Experts of a small language model.
Size: width 256, vocabulary 32000, 126M parameters.
Training: a variant of SOAP for the experts, 5472 steps.
Below are experts of layer 6 (counted from 0) of a mixture-of-experts language model. Rows are named router (the router's row for the expert), gate (a neuron's input weights, with its number), up (a neuron's input weights, with its number), down (a neuron's output weights, with its number) and show model dimensions 0-127. Each number is 200 + 20 x the weight over its row's rms, rounded and kept within 0 to 999.
Before each expert's rows: a language model's description of what the expert responds to; "gets" lists some tokens that make up at least twice as much of what it gets as of all text. This comes from a sample of Wikipedia text that the model never trained on. Tokens count by the router's weight.

# expert 29
Description: Number and quantity words such as two, several, many, some, and the of following a count, as in Eight of, Most of.
gets: " of", " two", " other", " all", " three", " some"
router,177,203,144,250,207,233,204,227,171,207,225,233,195,230,216,221,198,216,191,199,224,186,173,181,197,223,205,185,191,209,226,175,192,186,191,213,204,208,211,199,187,205,218,182,195,226,226,212,187,222,186,222,227,188,175,195,203,198,192,242,199,204,220,215,179,197,174,204,170,181,201,181,213,190,196,182,194,204,201,194,155,209,220,164,207,192,182,252,165,216,210,146,173,235,182,210,215,223,198,216,214,167,195,196,234,155,196,177,207,204,197,189,165,204,198,218,188,197,213,221,173,169,193,192,192,195,189,211
gate0,243,196,236,201,198,193,188,197,198,226,239,229,190,235,214,193,196,185,214,208,213,189,171,180,236,175,187,189,199,179,211,230,183,168,189,178,207,227,159,218,213,209,215,175,208,170,153,221,189,183,215,214,193,184,199,202,182,174,194,216,176,187,218,205,185,222,181,165,159,159,199,181,208,215,182,163,205,182,195,182,198,177,188,200,210,231,207,214,212,149,207,197,172,179,207,182,167,221,220,200,195,184,165,165,175,207,175,220,202,187,210,186,187,172,239,191,208,218,205,212,200,162,225,190,199,202,211,189
up0,236,192,226,221,172,194,203,174,179,243,216,230,218,218,219,215,194,193,242,234,251,191,216,206,202,232,184,161,206,212,193,222,180,177,219,166,220,193,147,177,179,203,188,196,196,188,197,239,200,208,156,196,194,176,192,196,190,153,187,241,180,181,184,231,206,232,191,200,221,168,201,187,201,208,211,198,202,191,201,188,206,190,212,196,186,223,240,199,190,182,217,184,183,200,199,218,182,203,190,200,194,156,180,182,210,204,204,194,209,214,213,216,176,170,204,212,203,216,196,176,201,198,240,161,188,196,190,193
down0,179,210,222,195,180,215,203,206,189,222,193,172,201,249,207,195,197,205,194,164,163,185,191,192,210,223,171,205,190,235,176,194,219,195,203,200,200,158,204,206,205,205,185,200,218,216,189,204,201,212,191,176,200,190,189,198,194,186,202,186,232,249,240,199,216,218,231,229,207,236,212,194,218,196,179,230,170,184,245,203,169,191,200,208,198,205,219,196,182,212,198,210,247,218,205,232,176,180,190,197,209,209,258,196,170,212,208,181,206,175,199,170,160,217,192,201,172,220,189,204,198,201,177,232,210,212,198,181
gate1,191,157,199,199,199,178,206,192,199,198,221,189,205,199,181,225,235,210,210,205,165,197,196,179,191,177,194,204,189,175,213,187,206,210,222,233,223,194,189,192,213,194,187,196,212,179,197,175,208,154,208,230,197,192,215,202,156,202,180,221,187,181,208,198,178,199,233,222,208,205,148,227,185,202,185,220,198,211,185,196,223,205,235,212,211,215,220,218,204,226,214,186,221,211,184,220,189,235,224,151,182,187,182,227,219,184,204,218,188,182,213,220,199,227,175,229,163,204,201,205,188,199,179,193,198,203,216,229
up1,203,189,181,206,219,177,204,187,186,214,219,202,206,212,210,240,240,207,205,200,177,231,165,202,202,213,207,186,190,177,225,176,217,212,219,214,232,191,204,184,220,196,204,212,240,198,210,182,217,178,205,214,198,190,214,209,167,208,191,219,203,200,226,218,191,207,214,219,212,200,147,211,189,193,199,216,196,199,189,199,231,211,232,209,216,211,207,210,206,220,222,187,206,220,172,218,191,254,238,149,203,196,191,237,206,194,201,223,164,205,207,207,214,217,176,224,184,229,214,199,185,213,199,193,186,204,217,223
down1,184,181,187,181,183,178,211,187,184,178,167,178,170,216,189,183,189,170,168,199,207,206,196,204,187,184,195,210,199,230,173,183,171,214,167,192,206,174,191,197,206,208,197,190,200,191,207,202,211,162,194,194,166,198,205,211,201,178,171,199,191,175,242,149,190,186,180,238,164,194,212,152,202,188,172,208,168,165,200,214,222,211,213,210,221,220,198,236,179,211,208,201,192,182,202,206,190,167,205,175,174,157,187,202,219,167,176,208,208,186,243,192,196,199,173,171,197,191,203,185,199,208,193,199,199,242,203,191
gate2,212,158,206,183,209,176,210,171,208,227,169,184,171,177,210,230,206,217,202,206,205,214,213,175,172,233,194,165,211,156,197,194,218,190,225,184,216,233,228,180,232,195,210,211,208,207,234,199,209,179,181,162,174,183,210,227,184,220,218,218,204,223,181,239,223,229,224,183,199,201,166,145,218,200,173,191,185,212,212,237,204,193,183,183,196,214,175,212,218,194,216,178,225,192,160,179,182,212,210,177,196,182,172,187,218,173,183,214,183,208,232,200,204,178,176,200,183,182,222,198,182,209,180,194,219,206,237,176
up2,223,167,178,163,208,178,194,177,197,229,206,200,172,181,201,172,202,238,175,217,198,225,186,174,196,227,207,185,199,174,196,227,213,190,219,178,183,227,222,190,230,204,220,193,210,193,200,194,199,190,172,165,191,201,205,209,197,219,228,207,211,211,210,200,207,239,218,198,195,208,158,180,196,183,179,177,203,213,193,237,203,210,170,191,215,210,153,188,194,196,177,152,196,183,167,188,172,229,223,169,185,205,175,162,206,180,185,192,206,207,235,169,195,183,163,193,197,197,259,176,198,198,169,175,209,228,221,176
down2,188,209,199,186,224,173,216,152,208,203,209,218,161,229,173,157,223,207,230,178,199,194,200,163,165,181,229,228,188,193,207,198,199,206,207,192,179,199,148,210,246,219,215,172,199,208,202,206,202,211,216,198,207,197,210,180,185,205,186,178,208,220,226,207,200,221,186,211,200,206,222,209,200,206,225,219,211,204,183,212,226,194,230,180,243,236,180,229,212,198,214,186,189,167,219,192,171,220,210,168,198,230,210,174,195,162,189,178,192,194,192,222,214,229,239,237,206,226,198,190,239,220,209,194,225,222,179,198
gate3,211,160,174,192,207,198,217,210,207,199,242,199,198,201,215,213,201,220,183,181,173,231,177,212,190,189,176,223,238,209,222,214,189,180,193,197,199,224,167,204,212,190,214,229,175,182,161,244,184,209,245,195,173,214,200,201,194,169,184,214,204,206,212,233,204,170,180,210,218,198,222,199,236,222,185,209,174,193,214,195,204,189,175,199,191,180,195,220,194,210,204,201,199,186,202,208,185,187,185,191,224,201,188,225,208,199,203,196,192,227,212,221,211,201,187,184,160,185,214,226,229,236,192,188,200,195,197,169
up3,218,166,151,203,210,188,192,210,217,205,228,187,200,186,179,220,210,210,191,174,168,205,210,210,203,184,180,201,234,223,202,207,198,196,205,199,188,234,159,201,212,216,218,189,189,165,155,205,192,205,239,168,206,215,184,187,200,186,173,245,209,207,215,216,195,167,176,221,207,210,209,195,232,196,175,194,182,195,197,188,197,186,199,200,213,182,193,214,200,179,213,196,221,203,197,199,198,191,189,189,225,224,179,193,206,220,212,188,180,246,203,213,187,192,210,215,179,154,223,211,209,226,194,178,204,187,193,186
down3,187,179,172,199,190,212,177,208,181,188,189,196,174,212,212,257,220,202,242,186,200,208,182,164,205,237,210,182,179,168,217,215,184,196,220,187,205,221,218,196,207,221,219,165,184,160,169,182,190,182,186,203,201,195,165,189,191,219,179,209,215,202,200,208,193,213,194,216,176,230,185,199,220,189,199,173,188,235,200,204,180,210,180,209,219,191,198,214,197,203,185,183,184,170,207,195,179,203,165,168,234,213,225,185,177,200,200,221,215,207,194,216,203,192,200,201,220,192,232,170,257,211,205,208,196,189,237,196
gate4,191,218,166,184,211,194,210,213,217,236,202,220,185,175,190,219,187,191,207,197,182,179,204,197,196,240,210,198,201,188,219,256,240,204,182,198,230,207,163,211,212,180,209,226,174,208,182,188,164,185,193,208,159,170,186,192,211,171,206,210,192,221,222,189,191,199,177,205,195,207,210,203,176,203,203,188,197,213,211,213,203,230,179,215,159,201,200,195,207,220,192,187,205,194,200,194,200,223,200,190,204,172,184,205,232,210,158,190,206,197,206,190,165,195,221,181,210,166,218,175,204,206,232,197,188,227,208,214
up4,191,199,187,214,213,216,178,218,216,235,198,233,176,173,167,208,187,191,182,193,221,175,194,187,212,246,210,168,181,178,210,244,225,216,216,172,201,212,184,179,206,174,215,219,158,189,161,176,158,223,202,206,170,196,191,193,202,206,193,195,182,239,215,200,191,206,172,209,183,204,206,219,176,205,197,189,200,199,204,202,197,224,185,179,194,202,196,211,194,226,175,196,176,206,220,156,201,223,211,226,213,140,194,204,232,180,204,165,201,201,213,190,160,202,216,202,215,196,180,193,214,195,221,192,195,221,222,227
down4,218,206,185,215,208,196,182,198,174,198,172,205,211,193,207,219,192,180,178,195,203,219,223,192,219,208,222,201,252,217,154,187,192,190,194,200,181,216,211,190,187,184,201,228,172,161,189,229,194,216,228,203,225,212,208,213,210,171,172,204,248,215,204,206,185,208,207,177,212,214,178,190,212,178,214,189,180,193,226,197,228,224,203,207,180,211,201,205,185,171,150,239,238,219,206,198,246,159,190,173,193,224,198,193,184,222,200,200,180,205,225,233,213,199,191,214,168,200,172,218,210,188,203,169,192,215,213,226
gate5,195,220,209,213,185,220,241,224,180,239,219,217,183,212,189,203,208,223,189,186,198,205,185,186,231,179,182,215,212,221,187,206,193,194,244,213,207,213,223,177,164,209,221,159,207,198,226,219,221,214,183,183,205,186,177,194,172,195,206,193,178,189,174,206,197,196,208,184,190,213,212,201,179,198,198,204,183,182,180,202,207,164,178,215,207,222,180,203,205,204,193,172,217,197,206,224,248,212,223,199,206,225,197,220,183,218,268,200,172,222,223,202,193,205,198,193,200,212,212,175,216,196,188,196,231,202,220,194
up5,198,231,201,195,196,203,241,239,185,250,217,218,176,202,203,197,188,209,192,203,202,203,181,185,240,178,196,198,206,214,182,207,179,190,210,197,172,214,227,168,170,194,205,159,177,186,228,209,225,213,198,199,218,172,200,203,180,193,202,212,207,208,184,204,172,198,187,204,195,198,205,209,163,204,190,188,170,202,175,183,189,178,205,190,181,239,202,171,204,207,196,149,219,193,208,194,258,220,191,185,201,218,214,200,203,236,243,201,189,218,225,182,174,204,180,202,222,214,200,206,180,190,194,192,243,187,220,205
down5,196,216,199,204,180,206,188,210,187,177,215,234,206,212,210,202,193,227,225,179,217,228,180,182,208,222,222,213,205,155,215,215,190,208,234,212,182,188,151,199,181,198,205,206,207,197,227,191,226,217,188,166,181,169,190,172,204,195,187,193,170,193,229,229,211,219,214,257,176,193,195,191,224,237,219,192,222,191,202,203,183,199,216,198,233,226,204,211,166,228,196,186,180,199,203,231,195,216,214,196,179,193,238,229,211,183,204,166,203,199,160,176,176,211,203,190,222,203,217,231,207,190,176,187,176,216,200,180
gate6,187,202,164,201,189,180,214,210,164,189,231,202,212,197,187,212,190,221,185,206,217,202,177,192,207,209,175,203,196,180,242,208,208,205,175,192,188,197,203,168,203,197,224,183,175,206,233,178,194,176,238,186,241,208,206,228,174,213,171,210,204,183,204,191,184,197,212,233,205,186,199,212,225,195,208,166,193,189,185,182,237,190,205,210,185,181,188,199,177,196,203,205,199,232,186,212,189,223,211,169,177,193,182,207,165,221,169,226,138,251,198,186,219,235,224,228,190,183,185,208,177,217,193,203,197,188,191,203
up6,173,196,195,206,168,193,221,187,178,200,218,203,214,199,198,193,213,233,195,216,200,211,179,184,210,240,168,211,205,153,243,215,212,189,170,178,204,204,197,176,207,199,206,202,208,211,221,193,188,196,221,202,241,215,210,227,171,197,170,218,215,185,218,189,164,172,170,238,203,167,213,182,210,204,205,208,185,211,202,167,213,185,201,219,179,191,200,223,206,185,208,191,183,246,192,195,163,194,203,165,207,216,189,199,175,237,167,225,173,250,203,206,185,223,209,233,169,173,173,222,184,225,223,219,205,187,207,226
down6,206,146,204,206,177,231,185,178,190,158,222,203,193,223,209,187,192,192,214,199,195,224,196,199,210,198,183,204,191,181,183,198,185,198,191,213,213,179,217,211,232,186,215,210,211,200,215,181,217,191,204,200,203,202,175,190,194,203,240,156,172,222,185,195,235,186,193,201,196,176,194,188,192,195,182,221,208,213,178,196,222,212,198,204,214,180,187,210,193,204,219,208,217,202,199,171,180,245,180,188,189,207,187,201,195,195,219,203,180,193,242,207,201,202,221,208,201,171,226,202,183,236,182,196,243,206,193,248
gate7,182,223,186,214,179,197,224,200,202,206,227,193,215,206,179,217,217,210,204,187,206,191,193,216,203,201,192,210,191,202,234,171,203,195,195,186,222,200,212,178,205,191,232,177,184,219,177,216,222,195,171,225,208,200,181,221,210,189,194,210,215,180,222,213,199,205,169,214,215,211,203,206,165,191,236,223,228,206,199,213,180,199,206,190,203,184,255,221,206,231,235,220,167,209,193,188,216,219,195,209,216,198,199,242,223,194,195,177,229,159,179,123,219,186,152,185,180,196,206,200,180,172,201,190,226,188,199,182
up7,182,193,196,184,159,191,198,185,199,213,197,184,234,245,196,215,191,186,196,194,193,177,216,181,182,214,168,214,201,210,211,189,208,227,187,189,210,200,198,207,189,181,213,191,195,200,149,190,244,204,197,218,217,220,186,201,208,179,201,215,211,206,222,205,200,189,203,206,183,226,212,217,192,216,228,227,208,215,206,206,187,191,209,203,199,177,257,210,204,202,229,214,194,214,169,171,228,237,174,197,220,184,188,193,221,209,202,191,209,193,188,131,188,220,150,185,174,203,208,206,152,201,231,214,215,193,173,200
down7,177,227,188,166,228,184,151,229,159,207,229,203,206,185,226,196,191,192,227,234,188,182,177,224,162,198,181,205,169,240,187,174,198,185,202,189,199,223,222,223,187,192,199,196,231,212,221,196,194,170,199,154,212,196,179,196,176,219,198,164,203,220,222,184,174,198,180,200,224,228,191,214,166,186,196,200,256,180,212,207,188,183,217,201,198,208,199,194,191,215,222,162,202,191,177,207,198,214,196,214,196,179,177,195,181,215,219,183,209,210,213,181,200,195,193,258,189,210,184,218,171,184,180,171,211,195,224,198
gate8,212,170,234,206,169,241,229,191,230,231,222,183,192,219,199,210,246,190,213,170,209,182,186,163,166,181,157,198,192,209,190,224,195,223,216,211,175,181,217,197,189,198,201,205,207,241,213,184,252,194,186,180,177,206,181,219,163,169,163,202,227,207,212,181,171,196,227,177,188,176,203,247,191,211,221,212,196,224,205,204,200,237,172,192,218,204,200,231,187,198,204,201,204,168,200,228,208,223,198,201,201,187,177,210,191,173,232,151,220,197,201,168,208,204,167,173,187,223,199,179,165,223,191,180,207,179,222,223
up8,233,158,229,210,186,249,223,201,205,234,215,186,194,190,217,235,243,184,203,179,218,209,181,151,180,193,155,186,175,213,177,219,184,211,214,216,192,198,190,195,190,190,219,200,197,224,204,205,229,201,212,209,171,185,164,203,197,179,173,191,242,209,174,183,187,188,226,180,190,171,215,244,162,207,198,208,223,226,180,227,183,209,179,199,235,184,179,228,232,194,209,192,194,205,205,217,208,194,185,193,200,201,179,227,184,169,214,157,227,204,215,168,185,202,180,184,199,245,205,202,155,189,175,197,214,187,219,193
down8,214,198,178,198,200,175,207,214,207,178,212,213,198,196,202,194,186,194,216,221,225,225,198,196,212,231,197,170,205,183,219,189,197,183,218,199,196,187,185,208,195,238,182,184,203,194,209,143,196,198,203,200,195,204,190,210,204,239,164,201,209,215,203,193,166,190,181,186,214,212,207,180,181,167,221,190,230,208,223,217,224,200,185,218,202,241,210,211,188,226,138,214,200,190,195,214,224,210,138,209,236,180,201,200,188,229,210,198,219,178,200,212,188,168,194,203,197,198,163,179,199,194,197,206,207,217,192,210
gate9,214,226,212,183,230,207,210,165,207,200,169,212,210,177,205,182,207,204,194,152,208,216,183,162,211,200,190,209,182,181,212,165,223,190,188,187,182,206,184,206,162,185,225,206,218,200,174,227,154,209,190,230,214,158,192,194,211,187,231,234,193,184,171,179,193,211,200,178,184,234,211,175,179,185,224,215,192,183,182,165,189,208,216,196,234,217,196,210,179,197,201,186,189,205,217,195,191,222,207,189,193,202,202,231,186,215,192,203,192,197,230,178,202,188,161,183,154,255,185,213,177,181,197,205,216,209,194,190
up9,218,211,157,192,240,234,199,173,175,199,186,190,198,191,214,174,209,186,201,165,221,213,202,184,215,203,189,216,224,162,217,159,214,185,192,216,204,216,170,221,177,213,244,208,203,184,174,198,193,218,173,216,197,192,233,202,198,204,212,220,184,205,175,192,194,212,174,168,199,210,224,191,175,185,193,238,231,172,172,159,200,226,194,205,228,182,191,230,188,196,171,220,193,223,203,208,192,217,194,212,194,180,214,211,176,224,212,233,204,197,249,219,187,170,226,200,162,261,219,220,201,219,207,206,216,191,177,163
down9,188,197,204,205,190,172,224,180,215,251,174,185,195,208,235,187,208,199,225,205,185,193,224,197,172,187,213,174,169,201,189,206,199,183,198,164,191,167,192,216,197,207,223,177,189,167,179,216,223,188,226,176,183,189,210,194,195,201,194,190,228,209,178,148,222,167,222,211,207,201,190,196,167,193,205,189,187,176,181,197,176,184,198,209,181,189,173,195,216,176,203,216,226,140,213,185,185,215,195,192,220,210,193,212,178,186,217,178,190,231,201,169,187,191,197,175,154,206,188,227,236,187,211,201,223,226,206,212
gate10,216,216,162,202,222,199,199,187,192,212,213,188,195,201,186,240,211,215,213,200,184,208,170,163,207,207,199,228,188,182,221,193,219,227,176,193,221,191,181,229,180,170,218,198,165,183,225,246,190,219,208,216,206,196,178,236,239,208,227,206,214,213,227,206,168,211,189,189,186,202,200,191,180,207,172,187,204,217,218,184,214,201,223,218,210,181,208,175,184,171,193,238,193,202,191,192,207,212,206,208,204,212,206,187,204,189,207,235,211,188,216,197,201,194,181,156,199,201,183,194,197,186,197,181,178,219,200,180
up10,216,220,168,183,211,236,203,189,186,209,218,181,202,187,192,230,207,236,223,200,199,201,182,186,201,190,222,217,192,206,216,183,212,219,177,195,204,205,193,220,193,170,215,196,179,194,233,232,191,227,215,197,217,176,201,223,229,229,214,206,189,177,237,208,190,193,182,204,184,188,193,190,188,210,159,202,186,199,208,181,228,187,181,216,213,177,224,181,193,170,192,216,181,197,197,198,207,217,219,230,201,214,187,188,207,188,198,228,198,174,226,204,212,195,145,186,208,188,171,205,184,177,204,188,197,210,196,182
down10,198,173,221,185,198,201,196,182,192,226,191,184,237,209,234,204,208,213,186,165,209,205,183,194,188,190,203,206,206,206,190,181,187,214,188,189,190,211,208,210,194,164,171,221,198,200,179,190,176,200,199,208,179,178,162,166,205,205,234,198,196,248,203,177,227,197,166,214,199,218,215,182,186,172,197,180,200,187,188,182,161,216,230,147,203,191,238,162,194,199,216,181,179,234,150,164,200,199,201,198,180,206,204,225,231,200,176,214,187,186,219,211,170,198,219,204,187,170,230,178,186,171,210,205,214,213,190,233
gate11,173,218,188,174,226,208,224,209,189,218,203,187,155,248,198,196,202,233,186,217,197,192,215,193,166,231,216,232,244,197,189,213,217,176,241,188,231,234,224,200,207,192,187,193,228,224,205,233,216,173,194,186,242,173,197,210,200,169,181,243,191,227,186,220,207,212,209,240,206,199,191,192,208,208,212,180,178,223,203,185,209,217,216,192,238,219,212,218,211,217,199,210,190,200,206,248,234,233,212,210,206,173,180,183,182,198,216,212,221,230,231,215,197,203,196,174,224,208,217,227,156,198,203,213,210,195,222,194
up11,181,223,189,182,231,209,228,222,198,211,224,187,157,240,207,199,193,219,183,189,175,196,208,203,169,236,206,214,233,181,192,211,226,194,266,199,242,204,236,220,210,200,172,186,220,191,196,218,230,188,175,207,228,159,187,191,214,202,172,236,193,214,189,204,220,215,211,221,217,186,187,210,205,191,244,192,175,185,177,184,209,204,197,195,247,209,192,232,219,178,204,196,203,200,219,230,202,212,194,192,201,189,187,199,185,187,204,200,240,230,204,191,202,208,202,189,222,226,214,226,170,191,180,184,213,182,222,216
down11,212,216,230,209,229,220,194,195,235,227,175,214,241,155,184,187,184,216,186,211,184,174,194,187,201,189,167,152,223,239,205,178,162,215,187,180,198,181,205,227,185,225,163,203,187,224,207,209,233,209,190,205,171,196,167,172,195,185,241,199,215,170,210,215,218,211,220,239,166,155,169,188,237,229,200,212,221,177,212,198,171,194,199,194,169,196,170,187,162,200,206,215,198,210,205,203,214,242,169,206,199,189,227,199,208,193,177,206,213,222,215,180,180,189,192,186,185,228,206,212,231,227,202,180,201,217,198,201
gate12,177,191,182,230,180,250,202,173,190,228,186,237,215,214,176,217,162,193,192,215,196,171,197,225,215,176,214,232,219,180,176,183,189,235,204,202,195,194,197,204,180,212,206,186,203,191,209,224,220,210,195,217,170,160,194,198,220,235,199,171,163,192,176,237,188,224,154,191,222,229,217,191,207,172,222,218,187,192,206,196,202,200,222,225,184,180,195,199,211,183,220,185,186,210,207,192,201,244,211,214,189,205,184,167,206,201,199,199,192,189,216,218,190,205,211,194,206,227,170,221,192,222,172,179,173,215,169,182
up12,208,194,183,208,166,229,164,205,196,234,199,213,222,208,178,223,165,174,191,220,205,188,199,199,220,207,193,235,215,183,159,192,234,198,182,198,179,199,164,222,209,188,191,175,210,207,193,226,202,218,195,233,187,190,195,201,222,212,183,205,162,179,180,214,199,211,158,186,224,235,207,200,200,193,228,243,188,197,208,191,221,206,216,193,211,161,165,171,222,193,243,205,188,201,198,203,192,234,236,209,190,209,181,154,199,183,185,188,188,193,236,234,183,195,213,190,212,228,173,222,211,224,211,170,181,207,175,198
down12,208,216,198,175,190,188,186,212,236,198,210,207,200,221,194,198,205,197,189,205,196,192,201,215,194,194,198,207,208,193,210,198,245,172,182,263,181,179,182,189,223,193,184,179,201,247,212,163,206,207,216,243,218,204,225,202,169,139,222,177,210,190,193,158,205,195,217,236,184,195,199,193,199,207,217,187,191,203,218,226,187,173,190,161,221,228,192,224,193,201,251,228,174,210,177,229,199,202,173,202,206,209,176,183,252,201,176,224,205,204,178,174,208,204,215,193,179,213,220,175,171,161,190,187,204,191,209,254
gate13,221,201,202,180,207,185,202,194,245,216,198,216,220,216,211,236,217,198,206,170,247,205,177,206,186,199,169,175,203,201,260,211,206,189,189,201,219,205,200,190,195,178,194,234,186,185,192,211,190,194,234,200,189,170,169,163,237,211,196,199,201,225,207,228,215,182,195,192,179,196,194,176,198,202,220,177,204,209,192,189,184,224,208,232,154,230,198,214,185,193,196,186,226,234,207,162,211,214,192,197,200,162,192,206,207,190,195,164,223,184,190,184,180,182,213,194,192,181,199,188,193,209,184,192,179,169,235,215
up13,207,192,207,202,195,188,194,195,224,239,200,194,189,202,207,215,245,196,172,188,220,234,164,194,202,208,194,195,227,223,220,204,222,206,197,211,189,211,230,243,185,202,233,255,189,182,185,212,218,190,262,211,188,201,179,163,207,199,213,226,194,211,197,196,213,202,192,195,184,204,167,205,189,267,199,189,190,211,245,224,212,233,193,235,162,219,206,162,221,202,197,202,247,217,219,198,182,241,199,185,180,202,173,203,215,191,188,176,200,201,200,207,199,199,215,202,240,162,236,205,183,208,194,196,225,174,210,238
down13,193,228,224,193,189,230,215,206,196,208,180,201,185,199,231,226,187,198,198,172,224,216,156,218,212,219,159,173,212,188,186,228,184,235,175,202,200,188,220,221,183,244,196,210,198,183,207,189,206,179,209,187,205,195,206,217,210,202,196,201,218,206,206,221,223,195,179,174,202,201,237,206,201,179,177,210,219,178,182,180,184,200,186,166,196,192,172,190,204,209,189,174,211,222,199,179,199,193,197,205,165,187,184,201,235,195,186,168,208,228,155,188,192,198,212,201,160,209,208,242,189,191,177,198,204,173,232,223
gate14,207,181,183,178,206,167,226,181,171,233,223,260,187,178,219,224,218,207,228,182,216,218,210,168,196,220,203,168,235,158,211,195,205,197,183,209,198,197,177,192,193,198,197,186,192,183,202,224,183,213,204,227,154,173,211,175,231,225,175,213,182,184,211,210,196,211,214,206,161,170,221,213,186,196,243,204,170,191,213,173,211,181,241,192,194,195,229,220,187,237,219,191,169,178,159,191,226,241,244,205,189,191,198,198,212,198,206,192,220,206,168,218,172,177,171,206,206,182,207,221,167,206,190,198,192,207,156,187
up14,183,184,189,168,212,202,223,189,173,207,233,225,217,202,210,228,207,199,202,181,219,216,203,176,192,218,190,178,208,165,231,193,185,202,205,191,176,236,191,186,186,182,188,197,190,162,205,217,194,220,194,217,168,194,204,178,221,221,209,212,226,203,189,226,192,224,212,201,186,184,230,198,208,208,211,211,184,216,226,186,199,204,227,194,203,191,214,236,177,240,215,175,163,177,156,205,205,247,234,153,174,191,225,210,188,192,201,194,218,181,136,198,208,175,159,226,210,170,218,204,168,173,215,202,183,208,172,195
down14,196,207,190,197,209,227,217,217,230,199,217,224,180,218,179,197,210,200,159,190,228,205,189,205,190,185,200,202,217,180,202,198,155,196,200,161,218,207,207,224,238,200,185,184,201,189,166,167,186,153,224,228,201,231,212,157,176,214,201,208,250,202,223,205,238,196,197,222,219,190,147,228,171,232,170,216,167,205,177,244,197,237,184,171,194,195,195,197,176,201,197,186,183,211,196,171,193,186,187,194,205,175,185,196,197,173,179,224,205,214,201,200,206,229,217,186,202,206,209,212,222,196,184,236,215,176,206,229
gate15,215,191,262,216,204,227,212,236,204,175,211,209,165,216,224,163,196,201,198,222,175,199,193,212,208,196,189,220,215,184,200,191,226,198,158,218,203,179,202,210,190,201,194,214,193,193,207,197,244,232,192,218,198,198,190,223,205,235,200,200,193,209,233,192,183,197,225,208,177,248,192,196,180,204,164,217,193,180,218,162,165,183,208,217,221,178,176,224,174,171,217,177,205,225,154,204,213,211,200,247,179,192,176,221,185,265,185,228,210,192,213,182,196,224,239,205,190,211,210,178,209,208,189,213,194,201,184,180
up15,202,190,240,202,206,197,198,241,192,168,230,208,170,213,209,181,181,201,197,238,181,207,187,211,186,198,186,210,210,198,174,180,255,206,162,222,221,196,204,215,191,225,196,202,213,179,202,203,218,241,205,190,209,209,189,224,211,240,209,200,212,226,209,185,188,184,217,216,185,235,189,201,180,231,172,207,188,186,218,173,168,211,215,214,200,209,160,225,155,179,247,165,189,221,185,203,222,175,214,214,204,198,184,236,204,224,176,230,216,204,217,185,193,186,229,227,200,211,228,179,216,214,194,206,204,210,211,177
down15,189,192,186,226,244,191,228,230,194,218,176,192,215,169,197,210,182,199,223,200,188,210,233,189,206,200,224,182,218,208,214,203,192,208,170,209,221,193,205,210,236,200,179,193,204,192,241,203,207,222,208,200,160,203,199,209,171,192,216,201,153,210,234,227,214,204,226,180,205,167,194,178,203,186,181,203,211,212,208,171,209,214,172,205,176,246,215,188,232,175,183,191,222,239,168,186,205,219,205,204,198,194,189,207,235,210,204,213,180,203,201,170,201,174,211,228,168,204,204,195,194,194,210,237,204,194,179,208
gate16,223,193,178,234,218,214,182,189,183,171,219,209,210,182,196,211,210,216,207,194,215,193,228,201,252,190,149,202,201,189,252,204,194,196,179,200,208,194,208,191,234,181,203,222,192,180,217,190,210,214,197,185,188,183,195,226,209,199,169,186,249,194,188,187,205,197,174,196,186,176,198,210,164,197,225,226,217,177,240,184,213,235,230,210,209,217,210,241,188,192,215,234,177,215,235,175,225,205,220,196,184,197,206,214,179,184,231,211,224,223,232,191,196,177,203,221,203,206,174,193,189,216,202,209,166,138,224,149
up16,206,195,183,210,225,222,186,198,190,180,225,205,203,174,202,224,205,220,192,192,208,195,227,187,255,183,167,192,215,168,240,213,191,175,167,205,211,190,203,194,205,170,211,215,198,182,218,203,202,218,220,176,190,175,192,223,185,204,151,186,259,175,187,193,192,202,195,196,189,186,184,201,174,188,234,222,202,194,232,182,226,238,227,221,195,190,202,239,179,193,223,198,178,200,199,168,216,230,218,185,193,215,223,231,176,174,210,200,195,231,239,178,194,197,195,247,193,207,182,175,181,199,214,211,162,147,205,154
down16,208,185,196,180,197,216,226,240,213,217,191,196,209,250,244,230,179,200,206,218,195,209,205,176,202,192,219,188,172,178,212,194,221,179,198,200,192,206,210,204,191,229,195,221,203,179,195,174,201,186,238,208,171,191,198,187,222,255,203,229,206,175,202,198,183,224,150,222,179,215,141,209,206,227,176,186,168,209,232,184,222,218,192,147,204,203,207,246,180,213,211,151,214,181,192,197,186,225,188,180,192,219,245,209,180,190,212,183,205,202,197,185,185,201,199,180,189,218,229,200,228,206,202,194,226,179,172,177
gate17,215,211,212,181,203,178,218,200,222,184,202,201,176,195,192,205,191,199,227,210,173,228,227,215,194,182,190,231,234,178,201,171,197,178,159,200,229,176,171,139,236,187,182,220,236,215,231,207,197,219,219,208,197,203,207,185,222,206,153,188,186,185,175,205,180,231,226,204,226,187,201,199,195,202,181,191,204,186,208,192,194,208,206,213,241,207,175,200,227,212,217,184,221,228,220,159,203,205,206,198,212,169,213,203,214,193,198,207,219,190,205,205,208,158,193,202,192,209,176,186,202,179,216,198,222,200,208,202
up17,217,201,204,199,197,164,226,211,228,187,234,212,185,191,194,188,180,198,231,217,187,207,205,207,195,151,208,233,209,200,202,187,209,197,170,198,228,189,178,154,219,170,198,233,249,185,251,202,202,228,211,192,224,208,208,196,217,205,174,194,195,178,180,191,175,216,231,199,230,169,200,191,208,197,186,177,204,188,211,201,179,209,191,192,236,203,169,193,204,228,200,171,226,232,241,168,199,195,216,177,188,193,221,219,194,170,217,224,207,187,185,215,218,159,200,192,210,226,188,201,204,179,205,194,218,183,192,211
down17,215,185,194,175,195,204,198,204,198,171,189,214,148,185,189,220,197,204,210,253,189,188,211,221,227,196,206,200,218,235,206,209,192,207,187,217,223,227,177,222,202,200,213,178,207,219,224,213,233,182,184,202,202,196,216,218,215,192,217,205,226,188,238,201,186,200,224,232,190,204,194,189,177,216,203,183,203,206,177,232,199,197,210,202,224,161,191,193,217,211,207,190,188,189,197,216,195,191,211,201,186,162,182,208,209,193,208,200,210,176,209,227,241,212,234,215,197,192,169,187,191,215,251,204,192,201,217,165